config.toml
norm = "rmsnorm"
norm_eps = 1e-05
seq_len = 1024
dataset = "wikipedia_en"
Below are experts of layer 6 (counted from 0) of a mixture-of-experts language model. Rows are named router (the router's row for the expert), up (a neuron's input weights, with its number), down (a neuron's output weights, with its number) and show model dimensions 0-127. Each number is 500 + 50 x the weight over its row's rms, rounded and kept within 0 to 999. Numbers have three digits each.
After each expert's rows: a language model's description of what the expert responds to; "comes before" lists some tokens at least twice as common just after its tokens as in all text. This comes from a sample of Wikipedia text that the model never trained on. Tokens count by the router's weight.

# expert 6
router:499465439503416453486577519445468448434485463466528618506438531509412561554583418459397431426549559516529401487484476517497443534541463523532426544532488543514457553502525518476511590529596446486399558448465534563523406521518512568545540433474456558450488467568481440495409501575539554562527539495511467415481418541527558482508452569425559446459500554513521546546520496556483514431508
up3:552381503495505579495595411594491490443486540530552463467520588416425410478456495559502528446437534391441448482533625505401467476589558467358418450541470431556523507499499460579496440457444486548466477589407449525571494511562444493462431477455448497442536452482482530493597392547526530479515494561469510483381568474487488552518435541535456456488505485500497550507420503506501401456497
down3:541585530460503544494477497505469591451526435410459486485470497538515446444529492473497497519500454568473490532476512554473530535455472644519474585484494512498520445472512515582504545534463455354607510541466459557456566424415529528567443418500428499466482493537516555473515451503563506594404497493377501543557459559509551488473494542516516521504584499477452519548449506501475479525394
up4:539606543573442380507541558521501509468494440490477544573502519480473421543466444455517464463430532570563495572473575471542519486550432402573353480560511467438433527437466444571467424504518548515516448507478465522416487444523507490513520471472499519467505434574492484521584373431498483557520451490580595574454522454491499426518552477499554474627473468490573466489515594435494417467417
down4:512416552485386550563538572557430511619513505465468500516422492497451567532506511350416513590499537444501555558493569420525478537506509580522428502572513553509560494509463482478506454451508427522574496511534508569430487653452464569397510376567549497462522568471408464489487506525544504456530502444530511476503513511502435626544482412555510518497501484613538455474475471514529486488499
up5:409495516493580525490612595449520486455449504506476510525482499435381503562496430532560517495423518443491506401504522499543446447471479538510478561452473469429482382507498484468469478491429545518464467426506472498558533534527465444544514594413512537544521481539525496529494510454576487441485461528487471395477484410537481445539457501453484447589452526490591530486442460508490562497545
down5:531469598433552479570460450540481442500511536520533500464466556561499444445537457525518502452529449431442614561475510493526524523454425431532574565512472401566440476521531521436491566546487472523450466562420525495550543575572465516518491476506500525597501593402522531481533453516536511461480509447497464537570378484574468420488472452435511558509537529481516533520488513568610531554481
up6:538501487461486419443479490495434476565441519499525493515492556543554531480527541526601437431418526536492579561427495531542522439408411514535579515446454532513519590565473463466545543591496547492457479423535468590565458546485523458502568584509422567567474561484481340478541503531537444595444483568448485382625490479474449432509513511478498497504592409569498433590463382530505515514556
down6:506509528569496511514515414523483461475541642480477515502479459632393482523519479558514492476543469512497575459439491420489556553537598561487512447566586474554576528544474491540487537470544495445452516533443493502486441545477512566526415498562574452558547566601350496535512508445489456465520539530529536535541468446484625478565496527479504455420493549539473418502573418544533486550421
up7:426423490542552499455564545492468627500599441425438422574533544438472541594600483515492419519484515510457580572506544495520468552477484473442462553485527471470474470406490482557553528524465402490471553546492588506479555410526444468538371440466498471505511379576429557524499482430544439466434545506470478546549429534562483482487518505445439505511507565416506486421412514510510411550506
down7:493416440399512597507485480436550518474516445507534529501477559506555466438471470582556517498500545475584470468577521527499561536530543425489575507452488465464512455528556545553466493508622512516468554434525478531446508558443474498570560467561534590557377490463470499565460541507602451464466467488539471528464483500457500519547431410448497456451485522499459530508512505547458482388507
up8:443444526586447555508494532490540566540488462438480533403541585507467447515541538620471515541415422357510449428485459483544491498552484463483427534521585496564456488547486596560441472531560618507535445460450520401589507513493512423508509520483540476539483524506495559445534490507588630513501469433502415513487446539531586509544494617509524515451594457485474508518492441529511582447491
down8:535468406520543437533455434523514536516478517475472386499565529428566540441480504533489422523508533593475524577528576475535459539502440508464473578450503626578489548475509470522549531549492402520530501505512484510476504530564554494521498477493488474502390466492535421540526527501433417505485455617404516547503601504545534574486492482404545532452481494473482381487521576495490371394506
up9:591384507501462586564457436588460534474504539533427516560426560495498463493509418463489494479465494493454621466506432476510540510432452530391576433495422447440478419496513543536526475453549431518538521354475491428413448552453481497553532541508534570417399495410388518527538398530499541498539443532456540519541516403568547558468553487437519516468521489523525520607469446477528419511502
down9:584511517612543437394467522502594493447368546476472494502440467428614512519429536488513521493479557500459466529353417466536385502517503527512418468542491503485527492429550460477462492457469487515462417516462491456488596499441566460451515441475410433529468528645406554508423502472484505481410496435529412504516538437484463487564456481491508433525482570546461464483434426530553497540518
up10:546538529565588442493477511497509466431439461451498505517538471487448516555468490541498539516478480580475514528425572488537476474398523533530541569523479468481461464516513558556445579445433600470556548430514517435495457553578581387453467472476533523440533439524577500454571468452459506447548504459541498505578450592534540390521452478495347512558507544561452498448519515488484587423536
down10:546481483479549512536551487551490522664473521553546524533511533508541528410547517445437526443476647528530503500523481489492520516552531423566455501560568506576555451496557466427475529470476485462596453491523421544548477407509584559446635385474426574485564518452468501555568467432525406491493481485558516487492563530497464455474515488572409468493508463444503496521550617610499444504557
Description: Commas, and, periods, slashes and line breaks that separate items in lists, tables and dates, plus digits in years and fractions.
comes before: "- ", "/", "\n\n", "8", "–", ","

# expert 58
router:421512476524418445491591485435448460456510447462501483488433481522428551557544444483428448482495504487539431553534482478494442542555488513585424542503491593571483519481555542481546533507595417456453561497427543566505466491600542610566528457516477514435534462539533449439416481516515508598556485481497467397470497547459459397510479557453580534514500524531511510527527483475461482512468
up1:439553550450444545458518538447429536571444438568546536473572483465600488522482501554465537473558550481486438594500612392467415433489465462492493470514517463434528432453567414506518502569479569475472481361508527466503528565515503502501494502512561502482453553519467580499507517535493568567568356488517520458523481505480434484508540432572551496561481505494448446529436551396449461467470
down1:558588542424437533528308519502488437569492463427428491433502459530493535567474524506440512516441558476576465581498528473515439475486525471576504490516523511505424545480501433469479582538453483481594518464500488435542492422536506550465508495564480438571519568481547504547552512544501535517547417470503492563438510471502493427581448474452422481546553472372593508476557511479510452362513
up2:541444529421499571553567571528524544450453527549508493483482527460519482411543590482595545536448567509484524569490543485434457511491477553561438449467477502526508456559460496522463469436444504489413669546524505492515461599487495448516475413504358528509533400494437455488499474429592551450475470514589527485508598559478576484526540461554498494466474573464463511481462460420439573484526
down2:446454538459539538500527414517506538492485589525494407548427413622470518512507362523488554456521480438576483561494594518455565388472549480446475514550506555437626456435430468553499535559561477451493513501532573503501488538511523515430528497565423469415467507544519439462449565525454460411551508562498505522498404476473568548486470473433481479439478477551562534510465435424592459452497
up3:589492491518552552475508512586592491480519593621465626518408577542408537454445471449545559544449453485471561464501528434490545497591451438409547471594462470475451561543476446503486563437442578543540472509520408526479392588561488528574528596461524537503509467462560530537526426620485544479523492502475536467502596558495558537496487425566516451461530484478520535537454496505521586514517
down3:526529474556460456524577520505513532492542534494458515597478530550548583524494644443545484466483505443577482526533418561441518520540555612504445577491496529533509443507448471505465564410419351472513433537484620469446553381498533418426487490544538457504439454514526517454473556470578519594478509453480501548518486577453529424516484391467513523530458429477420450471580499533481585480541
up4:608440513480479497395500522414591449514460561524540482487493558448525467500426479414459414505527573497488477571471508436492496445552412440588453504472460544525570580502632526496412580553492518555532465509435545472410545526523446464471533539574443550534531451476522483529593387553497553504510562484586558491492523490454507435506570495468534507480537482366527512532607504510536502557440
down4:476554488473461480475562442532468480544536377513467586502533549443518578499401497430540495483573579477450437608408545470504569475574474508520472576414575433485457559536500519408528530489467513451524390553578548541427559522542471600490541476553458514460469529395415467543514561520449555557567502544498552532457526565531505504486535574536579504541480532484449445571460460516471567617395
up5:509480457518477585450416547536500433392410553445503493526526592427386451557577436515522429516537517510530492485464541463496491503412486486454490494517432461430498427619559625543536494509579544541546513494527513502610455516599494507525449596492476497498532512594470489501447545596434551521569447500463591536516493454445541442518530534452427411484413510621535549555488473547523529484523
down5:538587593566501463527545511425480561516458487514549491560449547609544503407591469397547492537436540496440540436468583513505509555434548498437429489471617521525522555520549437420497500503480469579436408399483480440508491407457534476485456407473513532557529519524515469482498564526452496483539540462581568433468580568480433561455513554498560495470530453502512437592502503527536569494459
up6:529423493486530517438451473523423486419438534592488497541608541454520501452467550444572511562504462502448497535502583549507409545451471492531507505466492498441573565532520555466524536540462483537544498488480441479580467414503515518421472538456376570468513509555444465515445517452509489598481505514499433457512518483482412538548564490602480502522518398484632435511446507432539578468473
down6:546480527468461508514533470462479499486464487496561464491515418579490499511514402453513536495607504576516443423492486340497559507473420507528404532487535534507607438552448500475457425556491470505556543496476596433458442576387476531526475437390545490505506518399530496513488559554425446528494495476407440524506508478505470534504418423465518424553550467590466462546555475504635550528547
up7:432501440587562504542572530511539506594550537427477434440553477439463512610459498427516463454459585431558556556537474491415418479482509568524458537530564478456456452496477423518519483519460478503604547595532556571549508480464572409588509449472449532535569508525405559475610458476429539477442454457436506528481445447535423476519467451435454486489531466552503520458405595533502438448545
down7:517484518379499562530526405560542487515478511448541548548490484498515487554535399568454451503506368529471501512500468502517519464497529508461506501429509445498506532486606508507479586461585461543517465526539579514476504518603442622552554466533643423515487453510489554442545472481550518541446507426466548509438507482472455499447458551462504445624485511429415425521459535510423488432500
up8:516551502559576480559451551520512584539488480506492516613490559470552439442393512490508558521450460462477517517418505449579451499454480411552467536492483498544450476547394429463494534546533551533465493522512475447470546475554531476518436476421561467625456364417528539504532463417495452476556407501510474550516544513472473436523518550507470454546536521489460565520557465509489519402474
down8:543553552501487573527463551599552476374498503470469490521482513564521469576509514441450474443618538552438566532403450563543426493439544442464466564443498582544558444450515520630437499489557460500483453472454495492539491620560444520571480493470561535464452405489522557512499449485475439567530468505466519454416535477446494582633514483480492508485513520512489596541575570466415446495439
Description: Single digits and periods inside numbers, dates, model codes and table figures, such as SCN277-2-A and 200-2, plus common first names like Robert.
comes before: "–", "\n\n", "| ", "; ", ".", "/"

# expert 53
router:489522514640439540525489513594456461498494499459510478411486420533546526558419462458483493585454510444430486479464483531481514570506495424540495486468473577546486435434531563439569493518391539552458571494465542515533488587575531588512443427547524492591422468580471489434482551523416394365483514445532519404532361505476631483499393546584629544524518432491493463503471537432564511530476
up3:603510534471498574420485495556527510524365481518536559480393491456475488478487548561586487540502585539433524532517473463527556350570502522543357573499466479527506448532506471556497519549516458460593505419470529525437452431481480493537407529441503542518499502523590422574505488562470531529495573485467499408502591486456484512575523504495460553452483616525497551461461455442473521516610
down3:382540458545464455553471509472534551513581488458514463551424499407558458464516462450534521453520502482483440488539548571541464434618475592410527504482514517510494576493551476565520496486546500475608481506490464322531541510438543366429515499463486508523529487476440560456517537481459523502571516473412505539502530458515510548420604500483495498558529466461445457520453599569445508381490
up4:585505515526498428489526512510474541425357455616470636480505486454551426466436540453463434493436550449512509542488504482474505452467445419638434508533556523453487405444527488451415467499492585448519453418521541507518495474473593594429435543402577512529513516500584490553512420469470477482386512547524426536551506481477445530486498501532442492467635537472542495482507484491485511567383
down4:498509486614491517465489548558437474573578385497461462511503446542501552462473469547561441477477537477459528448534564423440534533432532558485501520496480564523603499541516496460465503502506489495502536529510510569545586588594449556552539449466583618439503546518423429443450583511459471491604462516500378487434593489548510529508566567525452594530498568571420583526486375537486483450459
up5:478533413481530545475477534523467474430411568483505545552484518413565525542368483519506544464487465446537458435444545544432465509502519489492471550585459481538477455554466457529520497470512552543486532401570525440535461570432480464526410479529522495501474481547505506499431475521498423493493525477504515539501528444566574522542459458545491582537531444513453516503484444514526593592533
down5:573484550531476448497520493451509563479508503483557507466440460600480475494497454524483380541467475530573582486474484525522502579442585424450517469486575624396490503490531459439485536442454517526479515538453467528492439488582524471430427411501552493459494543570460470439564534593433523497576521513549490514512485512378603542605517567438474547501438522450554506558484536540545481452409
up6:521487337417466415426462469448448541432555556562497502585564495501420478565515551532482391494475432531513525592476560439428531550429522439583571521522436512480576580523471388447583576513485481511489463504523457434520455531549533503500499582501567492422536524481450423573512569512571417593458501515484487458477551449474416515528449518492429484431475488525556551419480540530524462457536
down6:536508472510455475522492499618611558572485462577521444461503551551471568445575444471510545480529483552504505439419537460448511373524513514474456476444490551431463474506513645635568476472545478456439492475578605496561510498500500454576511514518407474518435489451517584464460428515478481523477582545486452505535477511474523458549588535435543449464505553533414497590532449431498527523455
up7:506441530575488423495470411533532483483529521463428463426480561514512514485457528409512472484478442499589548419502570514501494575414471512501492531567568511536495502476521419543594487486548395550544474541533484461466460527479481480518486582561476435593536470461444487532501515525477589518510411482451410509472553455456435509468495503437517513519553448552505485498567500496541464474558
down7:439517445466495557548571544435421521566570500575553548525536505496554545524528412561423498604546507470472434571452526454540483440500507365449476474531535477505505517493500494482505656531419503491389476511467557521513527519507535549519444496473518522425387524473598544448529531484541541524458527484546499502405477469485444423552408586423492472442487528581562541495440475564479562595491
up8:548476573542589489565510514492496453518549429481448534498515533404579369483517513478495547480495531451493493513461460525496559542484483500560455529478580431479548466502543479465515456456467577484440572518442519499553425586557546550515532466467530434535470444360552539487494537459541427521469449513341445528471514520478548464497449480504445450526537515552537532452467415478541545372489
down8:425459519438463519458486548540485490403575519465608548506528517532465494524488526531515545446502460466589534482430473543487471511461389462484438470578416522527559518501508612443462449485549434492530481457533501547440574575534468580515527495513452512517491484586571450522502501478538462553499486430552490526510440597469422479476441436508464498521509376450464467569407490479398424504507
up9:494536455604466503585483500559405423467389437518524399556571548493543443494453407423460466463430615567525469518573473526534513517562517523408519502441422491474520475512545525575430445431492503546476441480466589469412537587507472560492472555540503498523440521442453522505533515494460463521446473523539498544494558475496525557486597415495451417442503477437523418571470445465518502453509
down9:418480432581505508434497534555482494510476447540510547548477508454549486489436519479553588472536527419629484449479491534533606500506436483577551539450480603588551440457626450370457471498557523458495581585491466498602516496405544685483467527484507482420478523538512488399464526419466521437465566477471478408527479508448519481452452527403475454422507553517543512488536428539443538530529
up10:481497532449518466529490484391430470518413593545472475542460520486531502522509524455535518549499533582542372510446458494527516460508498474509474448515557589572532514521593550512447497474411482492540412422396486502609366524521486478512422467521538538488494504513497484489551499472536594541482523489446569452480484542534444513371438466471447451524502448578502382426554513438482574454504
down10:502546433454524558520463554495527527567397570559467493508499551508405533520534501493507466476451524480540472535515568548534450555491426521477460571529414544489500473473479537458468522409566469514566568533419553506542424537550551411504563427521514412414552518541443479488555484514530522495575479552431510584430398539530439377547458379538439562598465501477458507474540447447516446510412
Description: Prepositions and auxiliaries after a verb or participle: result in, thought to have, had lodged, with, by, being, using.
comes before: "the ", "a ", "his ", "been ", "to ", "that "

# expert 51
router:407510500522409457561553523488469479447512446427497530483404480503457547556543437485445466469545512521534404532524426494504458568538482505595399566462518564549442502512549480474511547535589408460422552492528505519530415517516538569542525446504464520412545471513497437479444500479554508581491530511501473371409492557498496504494498563482636551458531510517559507588508465501514517514514
up1:488498537444575536553450524510493461511478473470500478536501457461547430551482486514508511520518490520405443530498452381507485597600485570604497511542426475483544412488595457521539464613401498505495618601503459514478540489463504511516518475488492557416591479536488636507541448427485538505492466398537436443470532528524530418493487460461558430556524568487507475562447524440403477418602
down1:494457417451491491461425518521495475459487467528406440508481504540487555531462468468531537548443477540611481565530460452497513450550505468560403520467515379491559503459424430469485444600428443462559579427441591450491499495511450531452560428536500417557501462538494563488504513437520414529528456500474519551511416481562509519518445554559495539504554484499488439441611565448441571513597
up2:564448385462574492565567570472532518491487473500503606405437462515559440519503520576509516547494480478495571507507637406410505497492463459543500486477500522589460487536475474475436464446640512507540567457568558507544492494419496467519555500479480522451535508547559513496508446452503475470518510572484502501539556602468576440529514480512452526406435461499641494482435416470572653489459
down2:518492553589429514412399464495530518444538417498528483590503485539545511575454443438501516473520603523485522497542537593579488514536551513553452470566523463427528502520495469514452484458450461482470417483481604518560524477601470531504511463484462500557425487455538480520453464549412509529506491541586461469534379453455520517462482495519509525532579430475472585443581409466563521565556
up3:521457544492467479391499487533466545527539534477501471539540552494459473443553348515463561533434507552402444515482535453551482483524541456401477517456574566431569586475423511586530496477419482479511495485526507559603516507477454436475511556569527500546449505501504560436500495475466548497539501442519539513471492575465471560473452533557523522464587514438514471450509516458520460393511
down3:458545506397445415493554570418466538520531540568542506397505448489411528471461539506643441549461459446436520380533505432428521582471483511505448522418494371469461468550515449499407469476469410465468485490489394454480519513492519513514542461505484468532424464572470515490523473505470521511499547462554519518509403485362596506529430505422479432464522477508571485514642574457497549548496
up4:447520502477530506509532535547559526495445434501522528493393426558518388497459482461542521433529552492451512587485576500459527521505479478566398433547525541435481572510534541542482503481534463463411545554564490488493542548489507419426539515466542465435504461533483545541567431414549549585490468459566505560559538501520456485421549524568523450500522501469519450568397549492466505555446
down4:531426584500416460602462577498494468519410440470489490442471533468513560513566577484509522504576542419467440544604445446550450524514531577464518627451533377466631517497532432410528556436480494526549475459499506543503498498524508523504485563433557486429498527469435478487482562544422471429428504559563474489460529505583446509558486449504468541544518604519522549536520487559508543519546
up5:436523531566469564523451486463483468447465518507507531504464498480490510490411467510578502576507476552544532536443443476523436533459573417436535536499501580382497418538526449523516445483525585564480346575549451538523429511594477465598446578598540482545523553453519535538516505479470471468589614467512694509495507494488501520503473476573433412444571531544544628591440393422449505513502
down5:560503520487536522501565473431508534495523378569533510470498522529635514561578495476491522471531521454565482499503477527549583518502579490440479468491559475567439520531489473459504565439521536544493557416490456463554535486581511450571538494499514583466508540470447370466483596565521471547450524397624538552482510598458546504521489581507527468522535468460541490603508546517457535456509
up6:523433500466441394423395538538448519548508534480474549521503544518536525514558512446521509476468468475467507541398505406482586498544420504580508485506382498469526601504560437446509519550461491464501486509462481515605414533494514412508477602578548645467628520466567443548471487565507499481444413603495539481472433591590444523388535521513572515446518456465520484561495417538543541497512
down6:536491573577424558575488483487516516531418601456601502530493528537509468504531484541537386623502494510513473471490575439500539527444578474569488552547507527500537541525639414516451523557437455486510510537470513433446440568427430540500470373514423477476403479492483532545511530477433473443506464531593424603540503500503513480615473386473488466447506558489462515492478583564563525511461
up7:494467416494583488385557484464460523415483433454489402497569521501555478516497502501522555524475523486512545488431569585454461489420481420426470503519480471411469476423575414544537482434523529567462549481563566535420517471541424466486500440499508459464580475580474603451475471487455506535525460608487495458459552464535562536481457515466500500491472502503547476440532518476556498398524
down7:452479468380454471486516350469586476557542545511457577473520473476516450502536414407528549461510502497540507515486540492526551490496533462481488483461527477408429505546406431493484476523525467428474547494530580482554432456525478496537412502514597540453477591472503532559493437546522427478539539558452488438367455472491499528549514609379495503458498620570457538507484478409546549409456
up8:457428622465432491482543482488616496510463537427463529575588551368534498432523460540541510433507465408512481474443545417492516575521403523551481528456491517507523520508553418456433563504534583516554452512469450441501421463552515423502491510419583425558485449503592462478469536452520525530489469529494515417472574448549534467469526573509507490467568565505552442556444444529593536453534
down8:478508486558498483481477497553552502566501596488485389506413492463484443489510473407433570477427459601456499567459496468529472551510422452495500555514446475569435440520566568505509552589490553493436526550488518460528614501555509489533546419485541542530525514494437506462478463539556515423498453483459518578509458547498377537506560497486472503472494503418480517505467556582460425542512
Description: Last digits of years and other numbers in tables and lists, after pieces like 199 or 201, such as 1943, 1965, 1999.
comes before: "| ", "–", ", ", ")", "|", "/"

# expert 26
router:451418582584349452558514508544452505498430489379542501460441507515524477518563482489414490525545502465449522535471463560508460486475393466459495596443517584504461433425484524498512433425456527592512483393459543493497409518569454567523489412554532477521532432499476432558449562419467438411480524458556482432607407525489559497498437531499558480420571499545478567383471465520529460504494
up0:544522445532496423526458616468488545501502544475547538485501522508415570454458534506483437438560531406448540560537480524505514384509463459423459495538479573522468475567530528601486553453452505444521535415557492528437480428549474500507474494474492534486549442451554503495450470475474585539433603444528602603452483552473546488483457437478498424607520514446556450419468432412581487479612
down0:477555579488465547473486537500530573495411487565426471509470479492562469504471560495529530571562511479568588557552464527429412505519585560541448420537500419468519484395475497452442465468494454511534519572563523453391481434508601468674383437548525441577413526522521546572480456575503391475470472490527533515563474487505454495537509538561422454494540514497546548532597577461541474545534
up1:407494581556515587571442478493462418492451500479500457510564439510530447434434505447538505538513435449469533537433503491519472555495562581582568481587430518498465421459553541531521477544458554488397496585504587603539404495530581500469433498586545440511539537454457500458510495472424494440475467441471487506461427549479389575423404454555457437419457411438554472552523528518465492448552
down1:514527502576413546494495482486529502546557631492443443457575452572476468524470500485508612574538482446448517477502521501555517580608606583416444516577528426508517505495446454518562644540480491487471514430516435511480493547503512525672530455500558509485409457468524550588462500522439611462467462486453470560484565511484487464465536553518495523457474518503528579464543555544441511561589
up2:461460518481476431606467592445468568506509541446540582446428472524549422490565463548449499520456483580436470589459453494529486486483441562633593484524445527481500569561473463488510454503509455597509515492609445559501563573563505461487544434546482556416528468475532553519586500471537464430549527425472448485384495577443504486572488609520533536479486402531515475471468358466513536543511
down2:512513488492521521443483581584571539470568525444490512547447525428599565534526501506472496448527466562496531518543556462581593533527542399459630458443466531447482498461516566526588532336502530525502412477587580430509523538505406523550503566514450600413486494515445487509469511534448515577421534535513495461457467528513547563443532479494584545448533533446456589517494501471559470449429
up3:469530473454518570495503504557520508529487556474494564527490499503521492605449562605467535538459469473515524452505563543515559408486527505476555406488560463422466491585484493542417478546558506506450431440543473561470508526546507519490502497554465569568551453396522455466450450522497589537538608494385488432447523586507455493568535573497538456471548543544388504488401451489507376565535
down3:579523500517515521558500473501355419598508471508482509421415450484575473407508461512614469491574429429506501475495470467494571463541456514485422397513432498574482532422493527529503435415572495463572555564427460375370556519434532506502456488556500514502502439515526381491498486466455483544471500488574422476575541511575529493452498525467546538439455526576492482555468493499470465568520
up4:518544459471486472485408568463578460531543555460529532531542515588438567428484517496457509537502504542570496620523545496531539522581488511517499546489418539497467500561566534485486508411519561442533584540491443433475544487566494553418441465565470575548434434482452525458508474488410421497545509537601508442568485508430544419412431475504514445478586511539593396568565468490546465532483
down4:474470526505440566545480372521496519539469509448547546573403468495474486522494479526392457371452464460430499398455581427571491516529477394501439499458578471507451537512473579600516446577528413447543446490440526461482538560453511472534457581378479480518411444567464505485464540486422470484484521515504456513443524447533507570463537448523407499535550504507498582531448485551542482423464
up5:510468524512461479519514589474493555475382531459501605453533495402426489575561521521522454506430489499571515449450484498543443470503516462527503580478490413476504469557407468506493458575442552575445450458513481441513527611569507546488532549540438350450405571519511456504446498598474473519533514533522496477598382442487573509524554543497535476481507389552442512532582558477507517564488
down5:492503563490424504449539505476596465462510440481503394502421571601446450564485526549540498477518442593484608577500525502510536466506515474461521581448533513575514412520524486432479568505489499479537528486490560591453491491503544426449403403514449577471539442506461464461534553582515534486527579522484522491554527525511530570547422491474549528521518595514499444449457529572470493463399
up6:422549483524504396491356497452562504519579547496498477441443548484497487455532561430454438490463481468506514457414587543501519525504448476508487540536503550566472500445536558451542454554488499411438471391545520490567538572483495479458528534522473520408470495467545452490444531475616331500546574461536380453509467520421527454475427460503504362468455414551478498481508512493514512531511
down6:387456445497531538587467520452530522457444500553524484555503481485475574486539480609513491480436473539583501549366514471449611450501514546501460396506470522490604492506525568467508546502502521487578494466516597448528521497490416585486548475482444508428510495571498517478512479501428604501462462476454436506485530498487520413485586480507420530484556528445394473515482463427449598396359
up7:538458472605520512427431509494471510486478486530438567528549505417558555502519547489534459484487565490484563453474580501504482559442454565475500515498532482421519513533580439499577464476427429427463514497571470499447545461507500581468561477512554437560577554393463467475536538582575459538561486436509451429499442536568509483444513474503502482453557397537482459367508440476467435498482
down7:440483386438494571536498501435507491509507368546586406476540504462429484472530411481570456457564468495544487548433493476466506473505580559490419521502515607532483530604411562467448603507541512538451479485448496547499545519466456543503451586436505584434452545503605548535447467514490494458413484584451533528448527522452462427485395474399473452444408448497516515475476554513547464494528
Description: Prepositions like for, of, in, including, such after a noun or verb, such as music video for, basis for, noted for.
comes before: "the ", "a ", "his ", "their ", "as ", "this "

# expert 20
router:468494451512525411453555495540453530510536461494536529515538411524411537561501434557444558618499504483510386536435477548493485493509421523443523486447419543489420472458558461570575534388479454507536565456484550508573457505597518526572503514520522480531513462529549479524525546471564464564454453534443447534599475595458553453508518507579631506478521425463384551409490397384431457518438
up3:422394452495514595470539510457460427482509552500471542407509573555484440536486466535497451456538492481455519448500473462492432466562532464473526388494519534419567472506501500530488520381503596492513479458454446557493409542487519513551510496500441573478509498485554512472498416488580594502501481525485562455443508487541466585494469537461426437520495531545512479462457586493595444503622
down3:513631520534435525530565543434443565586477440419511520456483411414495553482505586437550489534494516481490417494512466526539494590511469476557484543437548441561500462414527515487622583491462417458463477596530454460431460487502541500445513487502520426523468554458483424488597569553505454496492551458457490560617431608473558528550513495484592551498527555494559524490522507610418591499400
up4:388545545520516426462427565477449505560412521429513520544510516501437403552536477464435465524533557410521525613580520426509513534511432430521463437471509415533477541559573522556388577491476499420497448471438469457478562556479546488429490539514515486522467528470501428404590443578473455470506531561520569478551537481492492480441566554541468522361484529489529503511504513517449466472588
down4:534488468535492488493543472478439459504535426434458509522523463550449447410405508503475380516486462449474565413452474443542528481484441483496509559399519491488539540517454560464584515598409568480463508432447494547532432499567508538469466585414581541494513465576428483446477493447437469548431454451520415588528505565519455512586555529528545570450551516548545482486537480484508438467360
up5:529467522599506530487472588479530487586426594545476584450486472446409440499521416522503437492474487479502437480483545558532467539478511505509474419446356432525471402542495508477525488530468498502495438526481475466556547497568536517589465514531470558385433573527502455483447490618413461421548496502438492536483479537537508448475482416624529482401493512527486587539522503520429558602555
down5:460549544461465505471585520442432537447456487519512461581394511615511495593491591436492493570582493468457531505459572550491582592523587546393513531515566514568454459540534436493476518500517447555508443536469517465481568445553564415480497428582503529550450463549510406482519473531461553541566566499501481468482479481482522635649527546527508550500432498438556565417502488541464402537438
up6:573478424463476360553397509443517467483514458469446542436561548419524487526507613492483448488402410527462508526484477529566473529487422547512488528446470584522519518503498387449599476507514442487456383513450538482460512572536479524454497488485445485453557534438478416567357533464519438510498516396587544504475512542425490409484511542526509539506541446482505348510499517441443419458508
down6:508524523509528520503517393540533502449529520489579473551401456552465577465619440570513524465504568450497602517507529478445504528634527484510451499486610482509527456609521588528498535485497525492512466512541496467477479436471406590496590428595452495510479466546500525514563446419362521441501528498509539504518486472512518450444496499509536575514508623514427473630551474586507529558480
up7:425460464485601510539517478565478523432500436528484488536521529506644534477472525430458469418428463505444575549397524527387507528475524607493454558492475378403518433438495508445555527503524485492505536499566514455462546456493445512485528589443485528450569550495454491566624479452590530537459487455524434489493522544453513563510441490407522507501492457564417498468415507665519535462507
down7:457557487436472519486604471464451495507580469508596490512555556506394512549555423435443600439562436541498541499535504524459536518526530520481557407513581571584411545523443547546473532486496562512487449528455540526507470514517594515558492489518569494510392530469518477452428494539432563566465507567499558496472520420415515434491629585500524483580461487468604521483486548510463534498557
up8:478509577516490541497540636548561446498539520551563575471576450462452431461528487486568517585438505463424581455504527378472497437514504460564476449450566477459432526504514515577520392479563564510485552402470320444445537508538501561552529515484579426575514518480489506492380425518426497513572482564510476517414509441575449489423519535561517422518418504454542487455489437511461474474505
down8:436539508454455510510542475528529531489475541440548479448561543540442456508512441442515522411474500515563488496529508503506474477527434430500490485477502383571507529461471535531553611487489491453530502512519528393408522557532523533449533560412479556394497451497567517511538554560476518560509550458451444510509494415430494447624527506496533549418423454504504551621487537534497440515518
up9:497482481640527500426498500557451544490542464566452517485530514491466438454489475346485484434505543548360481518586505463573471552469443688451616546471419473428453426466440438496430401437561459458469472535583560446510399438516495472479469502549567462570530538526484526573520516475561499464478485410511509514462490567536501495448452534600487473557471438519507507494620507516458535509489
down9:441457484606492456460606542496611614446460502541477436491547392444502440546477447411460530518575509467603441466450421487574525491470474543474459548465497523593554452479524571464491512401546547488565521500400451569477401565523521439603575575490527445418478492508542470425520495449523506451450496483491496494448549437512511437538479499486484434529550597503497394518402474439496414458522
up10:551515529500505540434444554470442540528616472507413509448446526543578455520531561487553574531610506516495485530518326471531540461483476470509466537372428517537460494512445547544477626482453470433526470468517493491613540503544509478495621634471480518551530509468565614503504535543436606459466537374547389467516528566505526476515543516514465507548532562529453462538547537460533566504525
down10:505478514394501511494563534507542606519468504554503521608492592431513478535521480525464589533553543494540508533490539487471439507393523482496471482499568513540519484472340566416477515560516443489606485501550516614410541460524534408543475503546537497415411510436544570590472499458495499576423471612503549541465564433575407479533397535445437525509502531519519527407535549537580537511482
Description: Mostly "of", also from/at/by, linking a name or title to an organization, such as Cross of Order, Department of Transportation.
comes before: "the ", "Represent", "a ", "his ", "Histor", "F"